Below are experts of layer 5 (counted from 0) of a mixture-of-experts language model. Rows are named router (the router's row for the expert), up (a neuron's input weights, with its number) and show model dimensions 0-159. Each number is 500 + 25 x the weight over its row's rms, rounded and kept within 0 to 999. Numbers have three digits each.
Before each expert's rows: "comes after" lists some tokens at least twice as common just before its tokens as in all text. This comes from a sample of Wikipedia text that the model never trained on. Tokens count by the router's weight.

# expert 2
comes after: "\n", ")", " ", "==", " =", "s"
router:474510485479459505530499543511478470512534489558507511526496476482506508456483503474513528527536484546527523511483569455498476463474465452507535513453524476486542517480484523486517483492490503468511470469481504491552501483512497509515475480554536518521549487501477470514503544488516504504498495514494504439478470541504526518500462533525500486470501518485496467499492500471505495507494505470479551478437478467521503523536482479464522524488517486493518470494475491520491517506477489
up0:500512475490541491513459505491482509489487542529485519524507512491525474426538508539491500557541499499488485509516526532534504494510498497541544470502484510550503510538471510489534506513488492450480482486501511463490488511486503467536468486489518515538469520491482490470507476473552518530489464493476519478463514497561522547509486537507504471493516527442524509483502484489487457464537504505523500506494498508450498464473452469471498471501515505488472500539464518473483520488491464
up1:512543476496488457504510517488485494502545492524507490485478518474523491483503449527505489531539493578526484527511528499508496472512506439520568493537474469479479547502475491532497466465531514511576530527501521518473495526498473492479531499511510515485490497495503542445490518517508522538513519496536512495506452512499500497500479489495516501493447488471535526491487503498483472532469497497480497494453492544512509544459513512466517510498522525498495484502514496537499514478556536
up2:549492492446497499481496529458522487558519501481508464455520542507480490513459464464514510507468491497499499506499496455507502511470501474504459512473454467472541491497486481507502503511519468493436484510492519513503510526517521551506466508490522474526551491504546496514526488479474518468490485491499454475477485481498515507475494521523504530539466438485480494497539497526516472481506506514486511477502534458563504510519463473464565495503480495532506490526509501491451506515522515
up3:415484518518508530484497534468500491483489512522472478484477519481501504509489502496478486511540511505518502512495526510472543503502487483513469457486502474485493555505522516491484533483499508521506454509493504504540483504482517461498449465592508516522480508514509481501499517495495492476504566484531488504468474510472450483484518521511510498486497453518541454567496486493547523517506486548475503518443500508504515511499487512467484485539461459507460478482486461479491502501481524
up4:484468475517531491475497485502490516527529503513482487546458499503492434462507500492513548490492515513517510482494517477514514512467533470473554488516481526475494497506489497477494471500530509496481492463480451472515525487501492471524467515494491496510468499505489478457535463460506479514539534481483543475491489496515493512524498517551495522498515536518431467505485532496534455450492519453463458515505512551509495509497486475446510487462522532521464555494465491529504500475524502
up5:494500502541528449533524521477520512546518484509522501539492472499563537505477487564447493473518479536495498539511484487514466491495486519478513494477561511474524495484499501513505502521544452484491425468536503496489475499558489508454516524517523475499506493498499503520481490523489454543487481492518548510509498550510505511513500537536467552482509487474511485498489510497487485489509527499507508472452505527507478507502543512487516548508461495473489489505531471520493526474522493
up6:541514485496497467502530471496524514535538483534530487487487494507517489517482520566488517491511512478506515494483581447515477533497455494474517504480513481479506493460510503501509498487493493496476467443525516495522480505464480487475518476520547542526475537527448518518480504498460491551518473497468492485485529471514504489515520467520486498535495547495503450504507485513507488534487518553513536525476486497481536522488458514518495532435450494528524494485483502533527506508499488
up7:478516472537442500534543516555483450475486501492494504485455478514529498485515494514542499474542504493524515500454482523508493484492512491487495502507509493512470527487519501500469475471533545479529543472515498554489545521507500502499520514518492531454505542530478502473519499511519489511485476478517481488471503534492509459468497522507500473475485513485550479490505488463480534507463515463501558499535482454526505498501493468526561527496504471477467479460523539481462491471528529
up8:488506502512472536520532500515537501490504532479488473418493515525524495463546494505545494503442483484504484505502546452520472508476546543487538535496448550534490548470498515507467470491538498499478494467519496486488489500475531482526466517482543496474521497533506509449513444480502508487482472501505471476514515498529481488457518526487498486507513489524478511504516483491513485500511530480468460471524526498532503517504486512471507515499507476559514510508452503462503518491460471
up9:498474508528511507467466476483485517505484514515495490479501478463498497476518536542488541491508508535485493507472515474488503502506509502511513511518482501453494455492490501520477493505473476506517515502494550483494504474484482474467483488483524464577534514533464504534531533557511483498559560513506527472506524533494518480495479478486500513515504476474459397521454502541468488507491492477524532502497461549488473486513493484476485489503515507443524499496521460495517515505506462
up10:516530446521435493514489532553457479523557478505499536529543448496551490480508538498507511525502502514512434464507486525484472493493492480531496501496505503514514489448548470493464497478522507544486486499513483524480500498527498472484478485482469512524497483503535470541484517490480556464509478526485508475501521519484543479507482511479506506466522472488494453493490534490490530507522503455522463501496476537512531496492521480490467510478514546504471511482455498520467474482518512
up11:488522485472477531493468494469490498503524523557450486514482523476484498505502451507499525527523511448495499518504534493532442472487540471533564482508527494483500507485469519513506524501519462452502516495459492496517511471502482479494525506506480504520493515498483480558528478514478469476481486473490501485521452514485488521464497531530487493473506521450531500486468489452521486444555518527503490469486450502492484512482463477476485474500525522510476513481482470550512514516533547
up12:480492483531472539535545523463505482538504481457474486475499515462522443514453517481478497499476469493516478513517507465508467484530524480471516491505506518499502504477514488492512449497521546500521504475513502505528493480512514576532520549527516485522486493509488509527469489494478448553498504468519515490485491497532481461513521557496501493503529506527515542543540510488505496536445489468490503533482493507489536556533511520487529527491498512558490505508502484550482509490497478
up13:510529482502489529502524486485485489524440490526493489503501489489478530467492507466517487492513504483514559510541521472473508468518478522499505510443485504479464498467479507472495480490484446532504482480455511502472462538539561449526481528498517467492470506501520486532472487511559501488529499515475569477522471514505506521503516525489552469501491511479546503486500479491513519517515529493471536499441515493537497469494483498499514524525459517521489509466508550525506493486515449
up14:513521506489478453511520559476492501574500517440459526531518487508520496513486508459510496552506514524535520520528493491517474463533488467474495479488496488512550527475521502490493531490512512511468498500537505494505528548512484491513470500508518486500524517493540511414480492515503511465465483511506514511502497500510525542506501506513528530513513501493523509519494476496505485548557445542511487502507495495532529537519576509507492482472492477517479471545492476494543515527513509
up15:504498539477473469575499451520522553505517472501470489502489529488531528470467531482474542493480489515504533502546500509456516501481460499481485497494497500537465495480478501527498470518501502510502503490484479490534526496484492515503509454542520500482512538547510512469511508507484450511559498478469529474484543511450478493510468489536563502503513481508476487514476475508469529502502499486490534528521497499485488520506505496436509538511523467485499467498467531500517533552499548
up16:504470516506490477465491490467480526524480496548502485488458517519502519515496521468486474508549497479488460483475542447526504475487516543500494461434495492506494502512475499473536518501542490489536528515523473529521514493528479516535486516479487521467471492523542505487492475525530480509489498466458495507478534502517524518533525527497474463497482542505475524489493491473497500506507529466470494528480489493491502537512510489442502476535533520496533451510441561546506472524453507
up17:531519502459506542503506506521530532488534495550529550516523512508555488500518492495464520491464536499497453474541526501499472487526474500534482500495528469503522504506490540475484527460501500500575505527522490523474512529536509516502507520516504467448499451500477501539484485508468484491479472472481540498492492499542457491534510531533546461490488505494488521497455496510506472556491501526456483490506474476510502502489466487465489489464543512509523474501517483455501487479535519
up18:517500490512471500529478505508478474493501478519512481502507500496477514468560510466491523502537468478469565515530537522512471497508508537519471497511489557493501470468529512462495512483480512528467472502451481500515487530523550507498476519508523547499498485506500471505513468566518480498516493502537493476488464520479542476500521496469520533481457506506550503508507520469489492499522520488469497482491554487499477480494519487575529518504585490491484478453496487478499504495494463
up19:552515498487478454488535460535485465507563518515516495488499509515494498511472514477489499528517537506427522475519536518488493497487492476457549501486510482495494506471499512492487505492509497495492464496460558485492521493531500505504505498470491486506518525461492492486480492484534503529530529496514474448467462550512480486481472468483525499503499520461538533474463501466481519483549463486530507502457513453481460507473517488530505517547523510485499486504475489444435498510475505
up20:526499518479449460501521526473506449481561506511483482495527474513548510495520498505488546476531504502514491482500555473513499471549475512469509481499543502485508504460515505565502477495471489473521526484458484504536463509532468505495488516530459534536547514516536488489489509530518470454522483512544527483493485506522483477515478502538490523489492508467480492534507495525522548462531554515468486541497519503506531508494493473509485485494539473473523494480539533527519502486502482
up21:436511486502554500511493512494493480529472533466471463500549552505478491525533517471486486473488506497516522521494559490517517534528497457488530516490500460509512515501489461469505499504500471475546474524455495509486453499479520492493436522505495513458495500500480493475523515531531497500493469527523529509552480501496511465512518513508500541537536529539482474515500511474502522485482543467533504468506517490536484487484505453496501568526522482509519450530495489519460502486505494
up22:449457489481499522467484496484482535474505511513522506484479526504513487470496471499476496487460461491488489488479475488498520519494502483469521501463537511510491494485488501518554550498484537476478485489519466470491504495476444529463473533526499485494515512486470493545494501502502502489555514482524525518471510509524534526519510538526470510457488540475468474494495469512514496499520500461466521505476577480503502510524499444470504531471476479452548501510491478489463521417500494
up23:497478511502492514469479472472510546483507464478496560494472526508504502467503474494501494523491476544467509470430487506499471466451514471471520530528546497479539481480455511509510485493515521497520514462465504518514477527510484527491491463482504519517521469484455496491499475476486550480514476550525487487503502476479451514479511524509529509496462490524501470525489453507500479491478528490507509476419498473537541522509501510471509512448496489505524520486464467547514489526487478
up24:517493516470508482503484528484522504558496481467500481489487534527555491442497512539474499513552489527495472485515519450518475472467512470522519457512539480514465504494496504476520518473494467473533504513478471503458510495493568516506510468516529499463510545515474488540541524492521488465523489505511481519505507510509533482507491534538436525463505479523491506488460533480507534557457524490491479509483479490503512514511503546503516476465491545508530454481493510514489492499525478
up25:474502494483466491539470522524482536475462531538524527479515441526549537472486497502492497491521496538479460541457490508463497479502474486521488512529453466487516520514511460495512485513484482502538483486474482519467453483511523509494488482504502472522483496472509492505515511529495429498499494465520504514475523493524465489486529473495479460484547489538468490503492501484498499514548536508486549513513470507534519471484506470480546485480517452473545479509513461549501467489484522
up26:479527534532514503496505525518514528499482528544517532494514535494506470481495513492479484459526552503516465527480482512527487473502499432542534509452504499544505506579540514479523470517532516496455502499531466524503471512525476499511540515530493508563516477526528527504517474494492468503500537512486534474526507514490503489491525446505515488540520505540461491471535479516518504522507507497500513501500474450508475484500507524506454505518507513484504496453469496532479540500508548
up27:520499505551501489524489525516501494478509489525467512490444513523492476512541478538479536464535501522537487457556495536537542500500462483481503476474502514475507510493489515456471489481484501439453493519517503514495478515496478500492546483481523491495534504492492484540541504520515522500480486469489498488502544511469541473534486491508530464467553469459461475487485480513486527504508520466533480508511521467483494527496449515529497460520440459490505531478462492481501493490529499

# expert 6
comes after: "\n", " ", " 1", " 0", ")", " 2"
router:477519494487472489508434495480513485505516526539521470498500458521559485466494534529475520515500516503524522519499524470536500482484486515471514478502481532488525475459516492484487441514507517523511490509462480520485521467528481525581477491480532539501501546513497473512516516457488501490479486488500428512478485465492520496502494533486468500522484511507483528529510448501500479511486530501457491502459504491514470486463517464477493471465474518483513527555513468537483522481526461
up0:495513478501520565507470504510473471500538505474501511470517492505514517475488523518487489516474488520531495494517476512462481500508443507448488479477541499504495477502473522467488491509521484514509482510499511472544500466490480517497435495513508475487488448467441478471488540516496459576466488534530467445472516502528491474525529507471526514501506496540513505516493549509469493530505502494491499476501476482494519540502496503503479484504431477487529524489528481459502449503503449
up1:497492542487476485466534508494484486500461485539502544522493512549510462506475499535483504531496527514519461556454509514520517496517507519470510494496511539511481509500531528537450511506481487495507510521502492529552446531518504509500492497490534466499511551473484539553474509448470470500477476478518483528516469489501485513519498480534476532502508482446498469531460457503487454463494518497493510522509526465479475486490547513488513469485466524531509453549491503514503530516494508
up2:523529520468500523489508495479576501512499490511526501532466473528486469539495504519486491485469481498466525488468526500451531528490487559498522471455479490490544450510514518484499477515492502533494460448517474450457503524562486464491509513465503472511504513487462474520483501469463492518485482477509538481496492493532488524517510484474523518538496506522483499503520460516522489523473517534475477512447507516532519483502457520498471485503482519481479509540495470515452486510484548
up3:485497518514503517492497483480510473531530485534530458502477495471513473517523494475492500511469521522538495483516465513553526499492477529483515517472471506501444479479541507458492494479534541482515489542446465486455487449523519479486533461480520554485552490535485492537531512474462472507488516504467466506513469467473485512494520508491507492492481526487529533483511472523467422485563485485503493540474498497500506522514516514498491477495515528503552488519468513514494474496492512
up4:517507462543477501550478469512524511465519544498523507495528511526483482518506499556495489453543521487542458513529521507483471501484442509497515476492548528480481478489408513492471494503500441491466492521490486459515494473497471487533528472533505490536499519487516478486502533490529474494536489500466498471523486516486471508524493504534499497501488471455472467520462510467494510510524506446461491492491546472503467505489475495486508513561493481504492498488502538499500518494529517
up5:466465462490483504525487504510466522510488509498518527546518500440528478484540511478449484484522522512493488477495501517526463506517452549482552513466523501509511494470514479500515517491468501520510493478453454487508492517526524468513482491491509496514493541513499492495518477512516494434496502471482482534494542497512541472523550546487487493452497531481505542483495489504473511502484536490491515464500476506544504477447454499451465505480511502490488498558531525547477468517470491
up6:481473486507486503484477495494531526505461477530469476506517476546523522530516493527531526536518516488523497551472523471450477495500487480497463459475448514497512524501461513464524482459501541527435526531495516530497498474498481512527521498524504523515482519507515504508493512472469559495543494481495463526472490483511471464505539526466505512487529477462500458479537468545526484504541503512475518491505483508493486536508500487482491502486495514484458433558495544483507490494485492
up7:456504480508476496500474529476500474535511540525516500490468518498537512505419507504521543464530491493496485526481475490504493538480513506494522500511506507545470496476513497550516469508518483497513481500533468547495475511483531496473442508503537497483553482520472509524489537498522509517517444489542549468520473487504494466491535482481533524487516491480517531499510455458479531529531518488509525517500493477569504510497529494548493487515476471517501526525517486567498488511502501
up8:480517498505486497517511442509560462474485510511497498502463460491503556463518523529500498500472491454521539488485524538491442524477498488485548461494520499544515500495457512494456512496454474535506482498468496510492502508491490503510499487524473498464505511500489484522504528511554487504500496542467457509529467449527467515490467534495485492492512500479446503517473477494474536486495486513471494526537532548474487464512504465493494512488543495453510525554530482486480508532487478
up9:476480505524488533504521465494482497515499530494516486496523457514492505498506495479510475519452491500513487506452554471504471483482475466512498501500468497458542501489487538492478486487511469536483545480465492497507463540505493499512488537477501481481515541536492449515478480471497489511498457551501513496474480515517490500496515471484513530489494462527458521492496500537501533493510489501450465508455496480502562514498543459477501425519464484514533513500528520521500579528487466
up10:503509534506457464490470454456512460506523504451477493514472483489495472491519543494477502504516504473474494476516465484479506535544482478471549514508524465502495492480522469488504498527486510489531488494494525469474513531486504486533500516457514491443493548461470521526491488485491513462507518465487465456529505505526468467506493514516531512524489504489480460515491471445489491531503532451503451517525501438502466469541509472521483465471497521525523520526486502534543483496495487
up11:515525515526483506473479487509544513544538507505546511519475477499505495471504493513501451480482505509535531529429519547498525475519491532491506506517486462495516499489502461489514459504513494477469481481452493498502469445488508502499473489493485495490494508515530476510498441465561485495488529467517474534480484541490519531487495512506556488513511511468475545516486516522487508497489497515501500512514470445523495538509446515456497515537488518477536489512452496493496515536538437
up12:512486466502511500543501469514526492479487498518478483493488460439487501504505542545505536460467507494554489478492527506507482455541529497483502504476526503468504561523470523468503491501483533477482467480511516508465503428476506469532506507486467495506490509510505519532510518498516529500487476553502448458479498512531501480521540496520520489474500506487479454541471432486481468492526482486539532522491471524510546492483515509496529539486515521468527498523507508465479477529515487
up13:495480482494502497499453488488538496491478483521472487496479511493516487567520513505554485545499531498461563527462493518499520507509503481434503489498471497484485509489476469492480502491516520455503560438472512515499507467495496537514480505513490485522510489495500513518510516503525476515485444505511501525470469465521542503506521489518496543493523481481476479543481503514475522502455531498475481491465465480490517480509457488497477516541441495488500544518515480519530510450569490
up14:512507507478525475517516500533509501529499507481470545527479541552497488513522496500492511467488526510517485489476495521520524544522512528473557486495462519487526496479474498493451485542475518489504460492488531451454508554557506499551508492524502469473503510507536502533486535472495493507510532514476480521494520514501461508535488541481476510503527483489479475506490531470475519480482468512519484535480493521525498523470494447507451474518490476492522479541490468444528482473552472
up15:512550507455533499508480508482489521475530535485559489490532470517495497502513511507510527451475502508497509531459493507522493466480526487518543524520500539524541546473538535500504439501521518498523473426502511507522510506528493484516448497518509499495475503513504487437480504467502476530502509521478540479523484525509498513516490524480484525546484491454465469513476507522426508463494493473533517519525510485501541493526513498495509500517459463489518514521478500535460509474523507
up16:545487531539502527468499526521478508542508460535557521556499508493504566441505519484524494531445477459502533527468506498464500467532555474491499493474506489474502468483491492502469470495513503504493460476516508498453490514488470499517441510452496503473491515519489535535510528504465490523451479526510517473506469518487530513534523521477507484489458525530514505482533488481462489510474519469474510471520523500485496476510469476495468513525490518492492509531499515471479480512485470
up17:465475523491488504524510473539532502490502526513498496489468515527520469510504506457469497474506554506496515453507536530480478467485503510511501492520517476488493507471514549470487477537534546483488499516500495522514491508472498503507450526510503491493520499518462545522496464473463476474469520494475475506496479494509457477481472481528472498502521547529475515549475468527538538520510529494459522543574485528524508500476529503490462531511472469468479495475441489478461519461517494
up18:464522497486483475479463502468484524545521476510490492496495477493476564547478561471485475465502511509484510496485531529567510486482517488531507552490516486501499502507507447531498484478514478470518554537485461503518464455555514532511512528552507493507520459520463458492488509493506510473497478516528482505515496562475485535509482520514494489528476512465526507537496481501473526490502541506504531549473512464525512504524500503511519492471514472498522506511506467489495451493484478
up19:509500515466485508500455468487527449503487498526473484513471471528479502463513494485524510480510503530519497523518511537496508483501484473523511491539495544525464460498497483466521489510515524494515500484528546463514529518490507484460494505489491505518457492493441549515503535509516492533508510456540487514501525562504520498529558516541530533539489495485518480528528493475530530521560483469439502495504525459483443522504496525476518477522496520504466527532531461521511510502478492
up20:490485505515502505479486517456515516460520509498468494498527493503508511466509497512499501495484510498459554507522475538510500491526529498459528478466502484522515495430466530492481515564517465539487473483510477501476501546530486504488525448477453476523538508499485459494473502568520539474524514507550493520515466497473546524514514496485524540526539527505487495510478455487530493515534482529479493550486546501501469472486465506498482494535502492454509480490485496498464485468527488
up21:469487506526500528451479524492486490490498513522486439501470485529473508498442498518532519485499514448513499481514534538503512528516530481474514535512474467502526551473476521515518464497518532462507459497496520529486490484527493528525486464515462490458487472518451532513486507450482474490460469519467514486452498501504494530476502481490509507525496447536525506519489446503482508496529519494516492479436503472482529487533462510492493508503520481515525511510519500557497556511535488
up22:458470473524522517541504508501489499456499520514541508500515519442545521465510502478506479483469476460477470532489486523488483510466478536494540520479472487509497559489560474493478498503515505508530499474528453457521518548494512481461473490451459463491480513469483490473500507488496467541505473520496479470520507499529521515492519488472514516506477523514491509507509552502527497498512487518498506474469490485524496533522539504529461577513500509513462460488495520531559499490501504
up23:472498506522537502466520536497528457471521489465485457497527537493494509455500504522480476476533490515508529510470544506450490491457520524498477514474507469516499473467505432500470507463581517528499495468473471501526502495462520499496479444517462478533441518512476466514485520510511519522478487512524529504491495478504494503491476481480473499485514509479539484490498501502535481544531525482475535539510485475522463512482514534503501493526516517524505526533475497503430481505493508
up24:437465538496501533473428492478505512530473465501503506495516504511493521478533519482488480512541494487533518444513479512505516528497511488525488511490453538474535496454514530504488472495490462492480460513487529490525487470491496534542499550532511517480466484485503476513473463497462510505531467494532463495473500494527501515513533532489492517510501535505541487492499500483491522503512504457497511450497450494517529534535526512465479508504531528568539505484482463499531540523503518
up25:472497502468501497476505510498494471517489513521506511553532489494514492500457544542480512457468513445535486500476464512511517473509518485468493502482551526501503497483491504477513475508488493496513472482511459472476504477545456503516481465535546480458519510519529493471472501476507485522441467551481492532498478504511485500482511486530503495543513496564471504481491502509518479495434476493476527520507539509546520462454514459470515490499512475473496468497508468455471480499533466
up26:484475523508480468507459476462549508521496526514532538534527451498523512525475530525496489487491486490516474511580467475489514448496490481453466515537492502532511528488530515457496483525440508530533486509500457520500474484517502522489492510518494517535523483536513507535505477453539498489508470520543541498494495526540511494515543510472465525508532474488498453512479525471502487506551531506473472484483472468509470516481490498492498472525516510482541488502531506540479500502511497
up27:464495487489490507520517513471546497442498503543510486482480530471531500489558514552487522519513492505535490466494463517502529497505557472488497510554471545499526522527567523470512476486516494496519482501494528521500516486509499520480477480517503521536493508513526529498477472488515492561457481513496513493518432505534459487511503528515492526478500548505462500496492478516516487478496516514477541528515447467494500507494504496508488499487496528532535484510515502483412490533516478

# expert 1
comes after: " |", " (", ".", "-", ":", "–"
router:463526473501473498517498514500463522491491526542486564521501480461490528491490502541487476494506460484529492512480499509537472449466503497470502544488488442504518483498505468506471480506495523483536504494487524493540512512511538496459480513494508458472528458519515503509520548497437444495531463527494499455475469480519486476481489515521494507528507488522509491497534471511530501532508468506482541544470500530555491567531505508534485477527515522504529480480501523516519478474504502
up0:464500473480497463486496518548503473486470491530504498430474470464483533483471525507538449497540467483513527507497508496525474493473474541548537529502493489505491525500454489516472508479492507515490470466504484507471548507548503493526474529491518488509520548510525511499490535511508447494496503511507526489476498457513453508473537502495501492513528498476483512510498541467501497517467471535497488512503476505499509524489522449493452498478487478491493475451464447473525547453503537
up1:477496509484482486526487495532497525475499490518492519504489518513500530501521504535517540515474509489496503514466522488507516455506512480507427506521495489483491502466488473475502548491478518477499487515516505495500449504447528489501528490529496480531523474478501538501489561529472468538538525518514470450484487501464473493504527548477441500509531430474522488537536462532496500472482502475495524502545490533527457538510479495489490482580509482514517514503477500548500492518513490
up2:448486476499507514526485532513515528512509501541511514471492455495487480531497560534506498515519488473514514479521486479510453488461515514452529508461523525540498525552541462500532524501451520460515504483506473481484502484499551506475460539510477485522506485531476536493512514483535438470529487525486499523512439478503484479473506477548504552503531511520541463539514503503504533482517499471486507511502508498483466503490505486502522510479517476441493480545521488493505494471497487
up3:486487495523461475506475522572540477463507489474488491507488515492517463506474506484495483466514435493486519516522551488539473498473490512463512490491531493520485520485457500516508519466506501519553481517507506454499469502569560546482495472508498484500530519522517508500513544491500464520523546563512486532471473515505489499539527527496459532511490498491504497544517533500506514500485480480491483547479510515521492522510467468506488506513537500472520500481501550519504479495561503
up4:471518525484487493546455501547547515464485554505512547512558457478506495527526517510467509534495490532528498510486500515529503545528492511513471517502488514484496492485530498522493510537492490534524540499477520517528522520527479493545467477484455466525514517551505485511535509474488475494547493537508483507489479536511474507541500506485457512484487465518462493497504482557472524475502513501539506505481487516470519531522487506502500506485423499509548494501510518437487517499497477
up5:495512523533513525543459522502503533468478513447506502524549485489492529465472538501499543527493488504512475504499465500532465467517500490516516498535489473500487513491485448523483539497506512514478522505482533502546552488483523485523523505488536474553502490511528516494551535478451480466535516488458478507467531454466497514476464487525481482503508482544514471497513471526518472506509492518501514502462492525544502494521517468524495518510452547492489493484504482485536492480435471
up6:510477499474481485501511513488475485492488573527510526523503482485511498514513485507486474524555515475502505481522537526529488486477495507471499512493500494481479499455460490499508496460500547492468469514479458549506518544528515525513555493497486506484470536507474465468546495492471492525472490539513466489494482456462472494469524556467494510500533473479514562473479485504504519485488497487512504535471507477536467458522520507504538487516524515496513440493483488477462508552452510
up7:454487496519473508507517488457478541520433508522476523491544490471526485498501518502469496505480460494474463537507496483507512483502485483464517534507490480464526490517535512469449520507508495539474466525535531515487469522527476568499491495490492441496513512529480506492489505526455521465546469517520505507500493526503460491509570532518474499475491534505484468454490498519499520510489513505526495477489479478517499532556513491517494494532549492515455509463528491530511495493547517
up8:481524467462488512489517484503543487491507515516489534493480512479506476517503504490498493544466513512488493526462442488509487482536529540543481485471506498548484545507514434555489518494472532487494487516514521511536506514477531483553470487504497527478519483553530514503471542481495487505504502524489498472471532434529513482480444512505504487532513527491526467499506493521531476522485506518475508437523526512521495536531530545496546502509506552510527505500492493499529485538504521
up9:507474524484467501515511491468496553527498482463485499556499482528511488503472511567505533520502501482486497485542524476496474456499512462507540534455475451496517540512502472498498448567472575526506496499455483485497502525501474489495479503507492490495487501503483497484509498467490483482523525518526504458474513516484490488487494511503500537508495527526492464524496482541554465519510446451522458485543473507490514494495493480516512488505491446495520508522517459501449516495475519
up10:482482448505477504538493465451491521555497509547478497513493502524506497478502502476484476463557493540533471482523548529469534476505455548544496512508490483473484445516489469498518503539522527527513480482472504510485496509496503556470476491546486527505494477467487489510479490516480505528510508523471541447452523511535495529505497519537478493515497475527487523488470491470487496470488522476467520479507523521542486457485468463510528515512508540506511502504463504527512499512458514
up11:499491468512513483487528454506464520455484501518509438518503489478529475521519520542460504509515487543501451462500509468509470442478484518485468553446510492510501479490486533500489471499464533508496477520478465500494489504504564469487528497507503492447483517520513532517539519488505491437493466522486475495459495480503473502493524489513568494469507504487533479536509507479498502489459470485521468496541486482483521528466479484523469497474503536523484518488493492531474513463517523
up12:454496458494530515490510495484487510523531516523497538503513495523475461451508470530489506520499470501497504551493458488489528481499507492457520491483491453477513462477520493475476541536485485462502504547513514508493488484518498492522480511502509513499496489470519506476526524546490504500505464495519472505482494519541434512441503555489457511497532475517538516491540479493549469456444506510503506481456457514548497533502565483499468490494476527462478481481492498512473509515491500
up13:487537514471470471463515557481500496509515495517506538483522507502497506490465514445463505502501497477479477457485503471493506486548559484493504465512487516501482527507536480483470467494524526535504480497489498538531455545504477528510506523490489502463512503505547495523529520525457472480516494497453477485467488496507450475517423461555469540522519523536511505484498493522492501546499487515517505502481507507460489460529495491509497498506516470471540485464495533547491485478534501
up14:540502509494460501472528532545494516483503485480491478507500499530481571472546496505450485504530501511488481559524490496495471514486527502534480477479516472494518523485449481533516485498492472525533494537473535549518476492496499536489513508553495477474523477520489434465506542496485494495511484476522537488484518534505467492490468519499485505529533495457521520507473506539493496502485491460514514487473518543542485532474472468526497512542461495513517503478504445505521525476510544
up15:515489544480475491511517525465511471502484493449513528496525498487504498538536465503466504442479452457488532485454489507529451496463569507517495485518462481483500505484479477494471495528503529488444516453469546503466523489503504487486506493449524518514522543523491492501469540507473495490476480490515475533471535471510472505486501507487483521528499493522488486486537459499477506541499552547473517519493480521504476474520518524510505532494460486469530478491460495502544507502507481
up16:506480510500458450512498514505458511502496489506487506498521472466485536498510498494487457507496442496483500499500458525542493507451487493498492470483483510521549508493490490526489537520498504522461496463496525519510560514477530522479491526465487503519536520455528492522506520474505467512512533556464524426523502510523497492516468480474512464487505498546502514565483454519451510507489505499474500505486501540501473511512516521491538494520492452463512452496520548481538511489489461
up17:483515517501493485491521511520479417501479479488521527512469506510519515541489497501505444512486504465469535521498493531470483483499474514518460502464453472492475510454489491465488479483494512539453451473486481521510506505523495459525512491496473505530524521517505459501490536507487462493504450495461513502531519558490487522481459514523494438482539468498506523526533475515498480503502505515486505476504512519519496492509529492504547534496492528490522482532484461476482570517456542
up18:470444529496484472516485520483483468509529493521511461409457515477499491495515467499456512481547475492531529506527502447480494458490467528551463486519498427524561473520494491506477480549520512510516516482510507487499511484532513526480512470485496510488488522488505512511528484504482495506496510462473483439503522481525493501525500527520508500508491523497509498504494490545550514485514524458508476492490500536520466506476502488557552531472520463519493486483509492521480494515504515
up19:475534506478494436497514473497496527526537511543528484524482487513509526478522506507532495483470482495517513490528511473518505503461544513445520494496555521509440459510505458505479481510449506501474488450521513469473499514474537482476471498495516528529472463504521478473512525460478503475583498503476538460498471501511497493494483499487473487517497518552490479476506515510545483480481518490502492485529524519532475534537484499489509480518469514481493480483505504505468485511529428
up20:498497492546487496498469474449460514499524502508490505496537486480491476481495497535480484529482494516492511517463503492499486498492517488475491494468517546518505460521511483495516490556539508512524474492528495466499477517521528486510453487517494534498505522483449495473514488458491477492543463509518469534542557488511513470492537486455467499498582537517527469492551471507540490499506509506484490558530519501479485548501464529448503540465501504539500490486465498516511467482507485
up21:481534496498485474473529520516481499485454472508490512484525476498505513488468480545535496460539522546498522541498496491511510511487520520445504484528496560492452493497487513494552508542498515493510499510511534539515436486552515474529459542497515465528539508547511506480488523503484473472531545505521538479501511473509454471492476480506517497493482498512525511468516493512502523526488471452517465494512492475511528506465552469519509504499517504502543539509479477550478466498502478
up22:505505488464523510540515555470477521515415492543507502507508541535498519520506509533433472531500523491508500537522512489514508487537493509479531483492511490552492497501467482517528487498491472473541492534475481524529512456474505478504496537511543509479518508485511539519499550539471527507507496505477513492511520497473514478459509541460514467541506464510532533513494493543551492466474507504510528469502485529517480531524503515504506503509545505541548521471526506534493507505497490
up23:455472467507521522504495456483512536494489519506507525492478493508488462486527500492523503487488521538524470501489555504493515459489484553516498501474489542519445480550504463507486475527470513511521462534540519503515495509483530468474513485482495467482531516514519478507516525501488483460497519483475551512441509523529497553488469485523517517518465468465460492519483497497506510514453484508476522494532465547564491496519504493527520506435512459501536520475460478520498486511490488
up24:529481478491511469511511557493538536498536488546524522496456524502526510513537478557534505496520506515487489446518488509480498498486485498529511502493504467490490487493475484468506517490528488540526468510469505497457496482556512513474535494475507534495515528499476478497556520537507479523474511461531567497499520510512489558496506493502533492540457496501518545520487448506497482462513466495500518516484506497512535561535519535505483488494468513487475519531509495481563516479517494
up25:489509473467500481504494513534472495490497487496482498485503481474528474499482532551542520480502477503519519451472475473515516468474459539546472482524502550507537497504497502522482494511453509494514454484527528530496476495457556510485549498502472489479542520519499531520499553498486500468457466449502488504471481529529492505510513471518468483509491481488453472508489487507509512451511476567485521499506472535478509523513487484478479523489453514508515499500489505460540472453546488
up26:507492493501460473525524450479467496504449466508508496458473505483473458508495476543494497516520487496518507504515557502517499482459470463507463531518499466517512481518446508471499446537535496476526525559515481501529499529488501512542512533526504499475487448481472454480539522533508499487477488516500461481500476507515504501538436514502497498515474537519510500482474483478475501518485510488530536492440464526471506494506522491542506490526465476490541510491532504517532513521515474
up27:497553539467493522489501514501553544476486538494528484509473478526491468495504494512505532494522505494513496483531466483520462480488500514465496532451498473461510481456515516473471475506478495480535476530469488471530488484515471486493490489540502435468493493528500537528492513489526478535491512466543513454493462477456529481499516503489493517507485521515515495508516498501476535536506447475525446458504485482486539516474511478549498473527505503487514520479524448505551543525509502